{"d_model": 384, "moe_layers": [0, 1, 2, 3, 4, 5, 6, 7, 8, 9], "n_head": 3, "norm_eps": 1e-05, "qk_norm": false}
Below are experts of layer 3 (counted from 0) of a mixture-of-experts language model. Rows are named router (the router's row for the expert), gate (a neuron's input weights, with its number), up (a neuron's input weights, with its number), down (a neuron's output weights, with its number) and show model dimensions 192-287. Each number is 128 + 24 x the weight over its row's rms, rounded and kept within 0 to 255. Numbers have three digits each.
Before each expert's rows: "comes before" lists some tokens at least twice as common just after its tokens as in all text. This comes from a sample of Wikipedia text that the model never trained on. Tokens count by the router's weight.

# expert 11
comes before: " the", " a", " his", " be", " an", " her"
router:112143151155126101155158153107138147167140145139116121099104143164133138095106100165110126127133103151151124151097161112146116160107161148111102101149140086108099100128147154164119134131150149111105151152120158112159094166133100120155123112155134115097165093141102151147148161159094099099
gate0:123097098109123132119145114104118123091148126126149158111105113114141096141115134115137151143136130132123147172146113115131165134144142149118148129113158181152072147105140142140127104127131149110130157129178134079165168136180149152132146130068117107123116106099142122123152112130138084118
up0:125117144136124129168100128100126102142142106130099135162142113120150144179128142157097145111135163096136147108128116099121105146110147113107159141133151119124109139130094131169126099118109135134120119091139113170113120117104127139118146101118142154128109097121148075110135126105115136099
down0:113064106103117131097134173090146140124117150144154126150116155122153137093075129130183134120132100117126138080167163149124096104132135150110135132115188127128118095137136133149157114144154121142136132079089119160097128108118137144091137128078135103140124135147097134119145133099128122173
gate1:126154153097176144152153059092118127110160131132100138106142135126127131112138127136121123118157111119101118132146105087139129120137137108140121121130116117129141153147169125110166147155060119118133103147137152127116121153088141123136129117105105142099113117135134122108117121204131178167
up1:116111118142145133108140128173145140104102107140067102117140109132149153161109067120120125096088125178127118126128107119185081162111142125113153137144110124117141124092118148152130123144138138107102160102086068101154098121145135125124120133117120134090119162151125151108169119103119141124
down1:100143200147141148138154154128122150101126099149080115156103131125161181131143159164118090123148127148112096141153145128147113114108125107164123159126079139132087132084125122093140120125109140112124129130127098126121133132109183143112143123140150090106119116115125140072113127120104161097
gate2:124110094126130151163139106080116110121118171098162126118104137140194171113158151096144145135151135130127146165125145134166124122124107124131169126125108158100096145065091107093122103120143137118118143144121115137094121091141166092164131120114143147133120145120133145141110149107090081145
up2:125165093148165098159133117107152107143132127124152137097078152121189165099121129154136118148153115143102149117141183135127138168130125106163144137109120159171103114135112125136123098124118117098107133143119112128119133123138178122120113144132142088111156132099133117143111106084104102129
down2:179132151162127127144087120120113168126153138137135089135122125186099131139107142091145121126153140113132132130168121142158129125097149115140128141100148151137132148133119124110115116183155121108119127131153104133140175154155155073119149122126145136135073077120125120132111109175164117166
gate3:084149114097105149155135101115161155144148106114135134119095137150140176100099124107089090162156151134156103107145113153137096118129153109120111109112126130107133155115150138157157113132111122126153120141136159148138093134153109119120084114151115134136143159141165078142142139176173136158
up3:135146138134140146126103083169101164133121160125137116155109144141139130139121113149100164063126149164189109152094131146092154170119132137145165129109103147168086142174133149138131143115132150155106140144103161142124142124119119064056100136154115097152130076136118151142124084092128120135
down3:151122112135120092174133098108096108160125114133116133116088134156117100112182151099077142133169137165113152127134156130158121123104105115109160136109164132108141069117144138110115181171103130125098155117152086132122161145135131105124106163124112137111097096161146121069177110131117085112
gate4:107150122160132146147124152131125130099143110136121108157176138113123151101151153121103140084106110108165136144130108108104118107130101130159112111131147115159158179129145133139150128136096116111155138110099108137125118121147134128089137105113108184155108140113149123148096123160120138089
up4:109124132140134128163159155127132131116126109118176123068125117112173176113157162105149146130113149143141109169116157110131123123159150143121148113118105160113118113120144138147128110144174193151174112143110185108133108152107117110128102146091101133081127123174129077141102140101126156052
down4:117142114112158157130126096143124162162128114151117103138163123104141136097128102125111109087125098140112118150105144118194162123113098115115114135126129193125083117102120122132154143135115121126132134118099097093143122094155096191146088160138113098114104136111153169117114119105144123135
gate5:133100112123124151154097153153110112134083086154157132128101153144133097127150150114140118154074172131079085123138077132151130128153120103128123141142133101146135119152144089136114127112125150116125132109118163147116121141129124130127123177108173134118098153169097109102149126100150148123
up5:149141157159078152110163118096146154150143102098159076106130166163141074170120139088057110115086095096154160119170092112088145179133095142163094119136122135123168133155146131113141129121125079107156143101143139110133114116092083146134107088129073119162114129143122077172147135179165142130
down5:166132161119098128130108146140111122134118117116152125143141139136155135107135102113143157113109153102133138132153147155129185125152104113154131117123120144129114111124095090127096114145134064144094143135121154130124123113097125130143079135112137139125129103139121111121111126124145122132
gate6:128144126155106100172096144118114134119122125137126194126142132139165100147080159116077137117109173132112136171151071129132156110177144117132142141098129092104108136081126180143096094119071163127162119146113126132146144177107125111130130121143122125079114098102135132138142112113151112116
up6:135128142142138099109134150140161140155094162184123132127150177078119155139106127097120171135149127144104148130134095095130139132112119173119139125159077109096121080146138135095124139151147108152131144128111138112137174155137106078125095097093107137172149142107105144121098086129140142151
down6:142101135142147183112148131141166150148113127096115124091163125121093132108139166123147115139143116127099130152141115120125121088148155129142163185118100125096109132177075144171140149145132109097145110153109170125123117128111108159119129096078144153165138118136127113108135161126123133142
gate7:118124119131131089098136135138136126145097154100103082106107110093171159132144154113114136156121143058113130102090128072079131134142084095104109125168112171209150143141101095073126143104135151125111134104122113135108124107162135125112093114095128095157110146151085120129087170137107115104
up7:196112113115145142127152125079126098131140120127125129142132133124129142099124134134139125133138091132162112091131184121126138135069112129137118144155160129153069166148164137121123170164114153093158153108126161153138130146096135106137123099105107129108136099078161122097167156095135162156
down7:141114179137088126123070105174140149148145146106142117122118102149134131144108117160159141129154131117132108130124145128153113159152092159126152135116153142126132149123154099140120148107110114097110120149151146139103078157064099138193185135109126146117125129153144102140087143083101125149
gate8:138168139084154091121153113096127157113098151145152141143154133075100157145156153105089074122076143130112119144146117125147138104136137100155142150155139109104115145137133100142095128125128140127110110109116138123094142126141087137115080085138115115098135115155135126100158162125136129113
up8:100176131148092097134140110162169167134110135142162136110160162108129120112128108137116126098139164160135133115160078146096156116154122144133111119099119123111123150071094141118132128150113091135132153137147114177123122114117101135086112124071129154142153116164065166130150165158139145083
down8:080140140144149151111094100131148146107174143161126096168075130183164124126113154169150149118155127111126163144139124156139138143124085104120127110137121121144145114143164103152169145089122126150110143133150155101068084134129100098145154129107141112149146100151156123112136175111125156137
gate9:108104104160134150106095140179131073131148106136095124142100181107155125158138128140127102137158193154140136178136160114114111153166131107143101162130079137098126166166159120092150096106145117121145083131135095110127129136148126193095150139131153091111068066103135151148126126113107132127
up9:104085148123148138150120124154148129170157122088121127119085114133153141149075165129143113192096122114135114155151127145135079137084138143131107160138095164118106137127102135130109143107141115104124126086080132110119140096107158138130122127142190133160130096100120112132114158138096129128
down9:103135092104164095155135132117120144141133101153165163102087116153140132112116146094132112128146150125128113105131087155155118180137134119110125128114145120148110089128113127103137102117078151143151144154104109115092120088119127126143092146123136106161126122131150120113104148133127081111
gate10:143148110128118130155117158145139137140180145120108109114146131103152129141163095163131068134099098092091133146099093121142137116143128107126102138134132142101133179100110104096165118153147116144135142101135164126139123151141135108097159139126151091133128094143119117119111137125126147122
up10:147134134121148159118129156148128087089160138170167099105109095117121146126140102111140136114109152152116125121084146083072183135109094118151128125145078105123156107173152132174140101133117142145142148148109097170129130126091101126129138153143118128137094096067119129138096175082088113116
down10:122079114103108113109118157146114134123118126132100174138128130107092112133088114132142131076128115090094114132134126146155129150124116120134136115173143156155118156095118117137118078123123129101117148150088125146134112144098131113108130096142119113100133149137089111115108152122179126176
gate11:140140139071085109121120157142108132149125130155136118105158133128138127141124124165142116140141132088148100108100087104178140113113066087121114144108143112131157099147097142147149140151097111088161111106155139136081070103115131164116086125116111096115101105156134096139118177141157166201
up11:166099126109173131144142138118143093089101173180130131130129112123099161149115144143127167129146135188097156155146113115148105140140101131159122122127121102127118123105116096130138138088117125155156115104110156140137129139096151155108141123132120136123094138139149103139140107078115094139
down11:116132105132134125125122147121163089123170109134115153103128116144121093148145186137104147080139143141080158101129126133136147141128113148148111116109120162141148136072091103161157110146073142150148120142105090118134128127119163117161125119109142157138158132138155161111122102127142106147
gate12:129128096162094114140094102127153095123167137114139137170147140157121111100122109091127160140136117099173109129142113166094132102126124109176114158150092068159148184135147077142111117106129141123143093118119117083125114139102096144135120137125181109108126169127129148143172145074138131153
up12:106114138149111148110091134137148159110102127089133129174100127118144106175108126110141122125155104133145140147124110148152138160118122078098153171093172166151064131159125141135103134159104114141138125119163119145106137134110150144101142123126102136132147081070163062110127120107138180145
down12:127131151130129109109122179147161066197170127103145129140128129141155127148154115118112151142133145129131151109101167148072135095119132123138098096117100127128100156113133143144079104124157118178122138116118132157099132097094109146168101148135134112144102107123151107135122123129132128158
gate13:162106108137108190135086141126121115135124157113112138103142114069115138112135126122140111158153134167116121127101103152109151165133160137098139150114153112091097138120139143160131129121102158111123163114144103108118118134131165144136075150161144122136186115146133086120138147107134119157
up13:136127188150150124156132120177074188074126136156144107119148090113140131144134086123163102154138116160101112158113085145126073089152148104092136121134177130080142127115135128118097130139120144114134100096131099137126097120129135126122147154108103124193109135060096116108078147111160151121
down13:117120093150080149158111129108122144127128147161094153126117149166145152154107155128095108165112116113104086168107100091149119129149156108131160111123175143127125118110078131048152130159157124159093107105105155150142137128167168127109145125141129144126111102099122142089121149180137123156
gate14:108118087093132120097130134107113091115167192087121143150111156135161149116103090181142116123151117128132137197179152106139173148121148101146121122105127164109156134118100150107116166162077138166126138136129158123098106133147137101089099114073114135152116104130157105112145122111095088131
up14:124114112175145156116131108144111103088103080136129130167117095142153145123106151148108119086132115161151158124133152132165107115104145131140154129131116132124184073142119179129117107111122137128125127124106157136116110082152159159152167132164088083126153119138123141136140154165152128147
down14:122138119123131087099122160138119074130118141153107146133122133083129152134096109092134135121173151145152124124090141135115133096082173169131138115161130131084154085121141094110166145117134166115097149149121169154123137100171096100144186131130139144161071154156127155124166131107132120120

# expert 16
comes before: " The", " He", " In", " It", " This", " \""
router:139117131111135124168138114128121086111136095125154168167136082101122131133132154113104115134150119121141136109102143117137165156130097122145110154090137145156136151129136105150125094120162107135111133129140158126165137112101127104112173111097109158159137145133177089119096134140106151127
gate1:116134112168137180126146126129139146148182133127139120144151133175177121144076093132112088117125142126146115113131108173102143102127158115149119112177159122122119114125163141147125126106151150150174120086100125123109116134120129113135155138119131140147138141107161152134115130132115146111
up1:158132131153087165102125128125113172149189135130151136151125116178158115108158142135156128142154107165125107133148130157083129169167140141139170098141148128158113135116164133154154141148118136112150146127070132126148118169102122115112120106140118159132111114155133164112115135109085114150
down1:136110142118153094159136124087144168124125141125127144126141145054137143132157121153071111205152168136149083156130121085167149112091159155134101088104123095130086146126159148130126172107100117118141101122105150135132134092151135151123128094176122190138146124124135158116145100133143108110
gate2:119134148142140158145118121115116121100174118133167099109143137116136157121126095160133134117098168152169129118160132134131120174168108129099162135116126075122138113147078125133166124089116142145127139159166125103109145141101145120178101079085119111139110130151099118131117130091085137110
up2:132158105102140085107154124127151143113157123141092129126148139151117117147087195126132144143171130150124142157144114154089140107132145135135095145147152158142118108139180100111107118145128152099108078100142140115139152110130107133122130130139128139113137129132095123107096139218171153149
down2:165157131141091128089155158109139150118125122132102124135135116134111132125132115120117153137198144141127090144108135125132107100133101147124112116146114128167114135135146135103174101152128124132116105126119155156138149157148132131140125133069110119080107114153131163146134114128123136158
gate3:157120155129053171109150091172118137100119133141156112158155128130080142138084128150120140113147146169124175145112091154118164139125115135176114117120130148120118138152128112125164163144069138142108102126109127072178147149146100169166095109155129137166149111109145100119151097140127104085
up3:160089111147152156103127087158127158130108096137165139146141110129168120115101154137165155109125166120140159134116098122128140101132099171152069132094128129114124133094154110101148107165126148189148093112147147114166089116163121110161133098146096138126152134131121162113136129172147148123
down3:104124145113097128112085114117137171105153123090126107148163137120107172143155101127127111108140121187127121116143119161089118132180117141115159147148115149103135111154172137124085152148127150119136128124112083111152117130112140159095125132130106146130139068080128127124103118148084112151
gate4:135168130167098101111138122110105143157113133157113145153148111155135133105153147114134125130145105108115124118130148117108129082102170130073170124131129133186124106159137118159106140107080083089094126161136116104136125139141130117154118131150139117097106146091134094126130123162076086078
up4:120162129185128141144143116075136151137113114152132157165150160136135138141171117108133135139145111117100133104117108125110151118093124098121162137179138078125128057074131104145136127144077131127110126131144122094166101137135123140168123130182138165109133118121101107134121146125136084113
down4:138139148133110135140140103124124141128148135132155147169129118089134102111127117116115118118129141093130120116108117100172084118101127151149088125137147151112098110097170095160126091138131131147085132129151143123129182116072109123125169135120121137144141103106105143125148129190126139133
gate5:126115127132119165134098145114186142126106165109091147110089127105124158093128103090117162103128118169090149142110109174140182112077100108135149161116125147136138123113137103143092114137134134126098176153134092118216119124125139129139164106126128118142078125118164139114114089213164175144
up5:118090146115145164114161135084093099162136148124061178105141166113112112102112154119104080102132126100150118116103164121136139115117144140128130115132169146133120090112126172111062110148144110133112133123140150120176143136152190107130114116150122121132137133124114129103133121142145149086
down5:112152095113137091145184102083133111145107114165145139114142093092160150120101143124131133129136140135144170125143072154136154137123136156126137123145129112143144124149095126118107115157108108150132166155155123112148131101125144111114110147129150117119138125123069125121144135119097169159
gate6:128159131152157125175160112089159135174170119142102114074129183140177116134119134141146123110087121156122146084099129134122159191130117080133122131151122072106121159140123141091123110099133124131156135114132137116158158136133174132134100156142103132130134135136144162129097150144111167135
up6:131130138108148108092114133145146140097099115139092098143121102092114135150122150126115110154175115099134127180129142064110112106089118133152119122140165154146130106100162093156107143140138145135116155113138116153114110137138090157100132133070139142140143110141085126114145142116126137098
down6:109091139106129154113188127160135100134171131149182109127125130101126113128174100157140118146099128141125112153093141158099094128152133133100153169155107093162103134165097094119142147142141146119163089145156134102122148103086113115133153159154102099121169160129085153113126126123127136109
gate7:132113124134133080160157102139171099146174142128137124165139146121166138136107115141094127112120142131171114145107128111081114128131118152149138117161125147115129166170146109138129158133145147102116121103121133130132134140147110140164098134148140115111115122137098140108153148104129148094
up7:107157141099111099142130121136097124131134134137110121096078123121081085176178112142183148128144128120151098168118124115116138138153136140121141128093121107134145131153166118148147116133125092120104131164105121116101113117156123161111130118178105096085137123143128105117161181105117079156
down7:178132157126098156153094088077121104189148133111126167167111133141157160146112132119157128157095100142112128087130108112131130118149126094138108159094097127082092126114154123104116079100146159144143143138111133150112134094107128138142153139151093111125112100144126121109119139127116152156
gate8:112083176118130128103127161129105156133119126110106110155144107105174118121104126139134134100124144097074127160128134114163079174087072166105122142132124122131129121135119113116149152143121169137154171159139168126107107149129097136145121136167131134099106109155090092111168124144143120149
up8:129126163106125077108156126112094148107123116130160162080099088123127132085128132164135139134128079131149085106092112145076136097108118148139146127147144129141104107150091131154122118103134117095104140113100156113121160108089158128153127125127119126131132124103139154126125148095135177153
down8:076130125100109123110157129144115172129112146183113137098158139141121109171137153116129133128144113101129144093095086119118112118143166144128156073134107112105111119093135089123124134127069113125141125118128131123130154116108124160126135133132116157107134142082129150121158127069138132105
gate9:144130142121150148144145110135143081119134125121162114125165127168132169116130126121166160141159133128185114115091151122114125143140152140093111092119148138157090094111105167142133106146117130148159096132084129129139131137128109115136101083122091128086107112101133167143128147113145145102
up9:122146129129120096138105137127128156145104142106143142132098133131143061110108111121148138156152105121096114163156149120190131114107119138139146138166148136126128151133112094133081149151121118117120144127168121094121129144118125145111124177131132145137133127181120113123129119127127125174
down9:124126144120095129116138142150103124120102152104167137163096133139136100125116145104131138139147070147132155102104166126145171146139106143089124125092114131166098135149139136137179167099076135153119098124156080111086100128124126110172119170113141143114093126119106057119100143140132168091
gate10:136104134143098117140124167085126158136131115132105140163102151102105110119139157114144090152154090096142127126155120085126056140144145123112126130139118096106128129151124084111143133116158126093120140149111101124156077087116133131141115170142142129171119142120147102124099093123135104137
up10:107120156099130146095117145141107158106098105129081129122121147102093155135104192096150109126121135173108138154174130123155170130125173116185152137095147099122062143140143084149176107134091089111144125145123158114161144144119179091126150103130160131111144113136087126145146140133129077154
down10:160073094130168142170151122123156118186134127109121165101101186123147156148107150108126144118139066097089150062120104107204129085154092139100163142087091134134134151146123134115140165123121139104119124110110115128144143121174137139108149180168099147175113141137167141085156085103119145080
gate11:085104144157136159128119125168142126121115116115122142117127053143114148116132114101101105144091150129119127131138087096147149129138156144109139113139135114090134089131118121167158106130113169108083145146129134084156155128094151083111106087111099145176106129132079121126090153141121091143
up11:135154176134175135155117138090130136089152102109140114138140166146102119123145137160141161149164119143124159086109143118113149152136126136092088117129142139161130131120096130090109095134159115141175088114116097137125062133137164127154154136166119088135113179120153104132139078112133146104
down11:118131070117118161114131126160124159147145127080114116088123123108126156115122095153163113091129076144088095137165156153095153126133109140167094115110112133145120153155107093168147131183133141156132109129116113098121160113146139143134118115122170123090111139128151114142149103092131169111
gate12:118120089142131138112141093110151158118097138116173159145115151130110132110115137118107116129089109131128134108102082142148160125131159114132121136113123112132157154158123115127110123144115134076096143116138172096134140114170111084169127141141104139148146093131107130122196166131154164086
up12:138125167139111127123141136137136130098160127145123096124182130110117135114156130153107182132101133124133130117109153123102096110085112132134122075135128142127074053114155155109140160126129120138175095180118122121149141135088155145142140142127142142131138166111111117137091115130117100168
down12:090148125085099109114136157121116125166089131116110119118141088142165132102136134129111110174124109106072104110124129127151128162123119142113149087129108133121154140146168147134105119125143104156157134144095127168094151148142108154128128142139116165128116124139117113096081103092077165108
gate13:157086127082109134100110091149164170104116129123147078131141146093156122126137168149098141087147180130111082155109133121116122121129089167138129124129105124109159092077112126080096160151115133140156098177111090111081138172151110128139132141110145142167095109094126161162154135176137152132
up13:169140060145131162150139094120124137155140096126149190143084103111163172137140081127098142145087107094086116096151114153187143086115157105084144168122110170146146114137124138112151113127152150079118160150155126074153149119131138151114111152168119134134163118126126128100102110089134099150
down13:119120132113131146163126128115110105146111128100129132133140178155137091154109145136139144159143126094117159089170147126129107118092161112139115135170117155123100129169129106142121133105111140126092165106137125124074135116153164138113150162118132100119107109148121093127115127139158114112
gate14:140135111131099091093125134169108133151132113129104149130120133171114173128151110165169138188128107125135126166119124147143176091103126125141102151116118138136068082110136109133126152106088090117116093108137138105142132105110113145126125099105138121071118097093149151162131097139173167142
up14:098164124122103108174143140137138128173160126139103120114107134139161118156134109138162128166156110122112129162147135107142126106136155099146113153115126130141157092120128113102115177125129111186101137103168150109191121094096143164088166117130110163131112136126162137143160114124122131164
down14:120132144138132113167137113104148147105195144110134104127107119136147188112080159099165161064139130079150099112130153153135129103130150103121142129093145081119113126092122094095153117097089110144144115121097170128118138102125114134172142075092101163164113130128124147113117148095117106092
gate15:111107130172085140076075094160094152108137197126120086143101129148134118133153170142121112156097112134155144095144150145174097110125145165121131128142096165152126121121080150108135109128136142159143140169113100121146119183106139134102115112079112137187165102097128161149168064118114127119
up15:084099138135124132141083122127130146108139128132135118139095093076133084123139142140150131097114133140153143154122129128147072139163158183131087124092079131155102140155121132123114095125088094110123126196157107107193135104139166100121157113114111152136116125124128163168129148111146210168
down15:119139148135124140110091117110129154146132082044114171098094181138113142129123173125118162111132102117048121109131141152142143141101142110139124100106111146130101139115107108116178127096136101125113114125147148145124077106135111093128138162143093137110125124106101127135087136141128171117

# expert 23
comes before: " and", " ", " which", " but", "000", " he"
router:156138103079119174088127118145117167116152129122178108160116156096134144145148132113158112124098122159097151122135127164127108120141097158135139127091173156128180135146117122084127127108100127110109111162105101120124149133112148119121134119102162119158149131118169134110124111120161147150
gate1:141183154135158157139104118178125123113144150124130099141147130157143079175109134153098141157112139133114123103140167114131118114106126138110080090152148132087139096168122141162133154149165130097118076154114139114111130149115152168163139157164160151099157117171136117156161108104097099109
up1:121125118133168143096131157150125151103109103135141096168110165110111089148111164163124159148166150165105178141154145110181127134145127121125163104133146174107149128096133145148133143149126138101148117132170136085125137163129126155170131159170132131140117108135176132168199144163113123106
down1:162161121112120119144163190114074115117112177098127158116157087134137145086148113120157142111149151118107135129130168090083137111132142139147144128088102147111082156181114118128149109120122148142085098114146105132111118123094149126122137123101110118133135126128118141113087094105137113097
gate2:117126128107123090120092080142106150141100111125132125079090126137121142180115150078128094155129128111133079135117111162121103119139129132158112125137084143094074162125138122129129152137136147162118143129091137119143155159107135104171153108125114127114163115095062140116119144068134128124
up2:112130128127117113086111113118157149110078133137126120088139132122151152153110140144152120174135163145143148131127135156139104089112118145149154109167110152147162125090119144167147093148141129155113126092106099131113148156152108060155173075100174084138135138131092134075075121084146120108
down2:127156127140098114146118085142149110156152099098131109142104147137129140145141120121134118142103107124143163104100126146130116133173120153131152115130130172120126167121141108125110115103133137107126129096148140103168174141140131118142147155195106111118124110126120125097081107093148135153
gate3:121129125115135169100131157123156163121163116155157115129140120138072135125163185208132126132121144148102144119136163136166136108143138165125149121127115151139097065167108129117140174110097107052136140102106157109151131107150126163130134132150142067129112163133125086093111168140106169111
up3:071118088135146090127167132100084129135077119147094120106096111140187171128114092115111115168105143125133157111124125163111155094103133088116159149124113115153160148117157092094080137107156168160147100112133089167113107157136162135154117135085122168136138115105109140127095091180181083086
down3:147142128143127170127118139130152154101163112041127128136154105110109139131124178127128107117135086154115094124132151136101121136161119134121132115121081087127119120112121133128149128148162112141163206143077111133109150145122137129126151150136123132088115133141148164113156129139117149139
gate4:127160110153110146145129150131140141150124140146107148127137085131116078141102118137137164107092129100118140145143123129133100073121121110125160125183149108167082133180083188093159142173131078148142146115148140176108159105116083140134148120145093100130108143138082146100144128124098150123
up4:134127120120134135109120106152107129129115121095158109161134125141120149113106127129094105163126101121148139144092130125082154173161142120117156167074127126096154136119174080128108118103133152137112102123176131109141107167081175107122139147114121151131121114133156109105131098129144122119
down4:130171128120131137117094116103115173151135127109166170169119146132137111109165098142122129127088128161106135116133125131129106125121126163106110092111134131113074095147153097086147145137111122162075164157144129113130137129126176131154127173103141145199163156115114120122185113127121101156
gate5:120136121102152154133114121160132124145110110130137135110119140162130112175152144143143053111119129159139089112139130155114106094135120129103143171121113106119145145156159151096172139151155162149121137148129080149118142092130125107080078113127134135095094132128104152124120114106128122136
up5:138094128136154134122105158180110115153088199082131162132154116103112105153115117147119157111109131101126116101183131103120158150132120121147113146115106152146131127132146118150124090120128145112122127100129140153112113154128137212137105146109184163125155153123087104108127141104111098117
down5:137091190130119115153141140135117130152099158114117155165136100121122105104132156092150117051136098142145115119110136128121160157160121140119163163175098150187131153116130094134111093177150171127100125095120153099057114143133122145122107103143157156114102167128140124065128122100117111144
gate6:157078107119105132127150097107163123160152133113170135131141165149153161145155123131134156113166095138137126105118166128093116119130118141152105148174127129155137157145119115111161153147113144102122152120094111106172140118131160154101103160129178098140107137119096136148088146124145103158
up6:142141114124137161143163124136156116116134143134120149105124111114105143143114153143120100129146149087131110116136146137127114102143151143119151123114176119128098099163168153161134123161098163101143170110127119132136127156138126107132166157149156160128130125146130126117122153126120155130
down6:113146079155133108139085136183134096101076154092129112083139137115080180154137135085103108154141119110123126136113132123081153128143145157112124133126155148108085129118119116150138100143117144139106161114128102121083139126212123098134136134121146087166130108161141139131141116111131165122
gate7:114162089102158126159132087126157130105151150135084098102145180113123138131198134146139111108131169153183095095113107093119120117095135149155148117180119127135144128150131115145124115145111116119128128137084109123102131086124149164135135169128109156134148118109133115147153151122145158114
up7:150111140106136142119121151121109095148130147111199129140129101111133137130114087140101166114115102114068171138146107101108110175126152144115130131119104112123124152148127167121148124106121080123164125116195118075123150159130126070138131118123142099089085106154080128148111142110084090168
down7:111119158133111128117130119097124072094104148180137128152129147114127107104096130128130137081162127100052155130137131114139117129096153138114161124092124114141149138143150146151157130106111102121095102124140077155074091153140159090165157163123109140111105115137122083136132133120145102088
gate8:089118146136106110122139127138130149144157097133183135167113099120131193139129102110142151115148121146138110113166108161146120128124170093102154144109151115131115109122159135102204128134084131134118140115152110123104117128151128100136145145143135132134137115155181097131067135127135136157
up8:117143117175158138148129137131121109120130125115128116138130128142151133058164123121127134152187108144132126123150133082105149132128155124092130117135071119157158104147176065164104107150149155117142155120121090154126093092148132119129088119119084132141091116124152100156130121138124133135
down8:138139114156121135110138172103176116153111152118206152116093120125106146092150151138090167161135119138104145125145169142158118121114087130108137116099125133131156141173123141181128135145150201125118124093125136148130097105159101062115125118149124139124127124111161109163115131130127103107
gate9:121156113116143173114095147110089132153103107109100152158116158109147073135110122109140131113182121153129105136095143127113152098120092132135091113115148153152137115120142112105139084157159102094154090134120143157096115133154142105109169130084116127116109132120162158151106133134137102141
up9:130131128131116108091130131140113129137138147140103138131201122116136135134163140117124080140119136143108135077126127101157104155141074154113144161123115105125131172131066123137145156121112139121103137130173139071115154155101111111134098148178142063170138067127091137104141158095098143138
down9:127162086125099147131118127106123044093157127179105142146100135149089104141116092150135083136161128178153125100124157124125127156162117122111129137117119106176110133110105115092160117136165108108134141121169110072148103109114147097128117143144151092109119097113144142135115119142121134106
gate10:167094138118096121119106183108120110173104168140107116181111087103098064129140182096109144105148115125088143118150105162144122086146134116105161123150119114087143143116146085144159107130120116133128138108110143115097163163170099161125103138154134122093132147115114145098136111154090134153
up10:128110148143153127158131180164148123128136121126108128143073131130104083144126163048091097113143104125141108110130134152139119169187177108109127111115123131143116136147175163109150071115161168114118122125103149100089131153154098150139099128146129149129138125151121135090140165095134117161
down10:137153107149104141091127145142171136157124086167166119096135157118122111116121130136124138134122141122163164104096131126169155138139099123126190125097129140097113084144087157135123151117151106087141104058173129139167150124133138112117102136158124112164107128105157136149123130085175147096
gate11:109172105151141129097135131156117156135116117142095110114082118171120176086144128171146090135116157125115169156163110136138117131129118164102101113137113135129156100128139092144090088158119143147134138131095156099102137135110125163142106150115117122131124137140141146107132154135121118122
up11:133126142121121152146100145074110075139136093135107133140126112128098124087136135145138105127112119127083110152112161137083155145165140091152143127135168133071137132132128118119126108123067083127113119095148101134151137183106117135132140147097151120147090126121120126107153088109127109140
down11:142116120089155129108135105139155147163122103096101146166104121118139096067136188170124123128197152148140106140157108084137137124166138118102132149129141147138078128135103164119175115079138145098121114133104091166180090139140127106155128117150163158115121111165170103130089156135110149100
gate12:127158102176136133143133073103115176171110122092204137140128117137151166114147143096138101110147114167105134146133127134118170090161155153119152114107089159150187160124155187120151128144121123126078105135150091106097111123167103121124133160130143096125111099129135110101094139173122146140
up12:162102099134145134143150163140088142113137131132121165167132092169126144164179095159114146105123102100117155152134139112131104119110121135109112112111125121166093113132205092107150124145124102096130143137123124139151118120104103140113161133114085131137148131076117130163105136110127098116
down12:108097115144102126132173141105145114130122154128117126156143112127127116146112121158159097131116141140098134108096108124139106147118161104133053109124141116149108133132115072107093141108180122163130136095105171129174120136133118162135156131065137139104154121161131171116160126145152139139
gate13:114096150094104156168148165119166141147136170162142150131105118152123122144140137149176128126122102156180137165133122100151129112096151156097099118135104119109139129137145130143101144115155136122122116081111119123098180104156076145132129106143116093102139161147145137131125139123103099131
up13:158174136135101127123128097160126153130144149126144173107134141149126178148131144120106144088127071141129085124144096112093205137162148122151119172139149136154157093162156116110134120117143113115185127138116109091132151148143160108107134124117156093151132153138118120119115139178102169143
down13:111083108118121105135122156103156160147088124105088116104128129156135149124118079124119112113119137113152158133125126108083118107100126170110096122144080125105105130152134113125142143122138144130168112086148127135119161138173104118092120126144127086141134121152134098096131119133120139134
gate14:162071113153109183164137135188161120128136123140149121086085150099177155106121127117124142155129138119094101114111171151150141112145083147088135156106105135151120148177138143115122146113101137167131145123110112122151121133130134110115134137159111123078167102110086127135141150144112108173
up14:131074138143098147129115106172130132125171131151143157094139122138126158108102156121161097163130123136130125091113154146158137095178125169105138165153118110135116121116105146116107149141114137138084099160137132146146112107081171166162109117130119137104139112101093101169103130135138095153
down14:102110095141121157190173134141129110099131155134181160084148140076181098136095157125144146105134141105080150137141063123117164094132132151115112115101185122139134136168152184117123114150118101124126106144150155118151082090107115130129112080146170161125143098104135103126102116096128095099
gate15:126143113128130133127160118133116118125156094133102133132136136141109114123118172112123165112097139150124125076132157117128151102114115143121136165116146102125086151175073138092142136078144164157117139081149167113139138160177080118153167132140157111140143125138099141113129120128126128180
up15:113128110118086102128106132123172093108117126098144134135118128114158158152149075142160121129120102125165099156091100137133115153128127136107119125121132137148167115132159104149123124146119083142089154150111102180101123120125141123150164132079128132140085156069132148140093103138138143098
down15:154128143107102097177165145127112161153146152172110107120104119159145100137122084137149111134160129095106122119138141144131143115121133114101144125113128110157130114119146127122133110125190083118072105127088166134103108122162141121108133112126123167159085171092105138153179142132145150145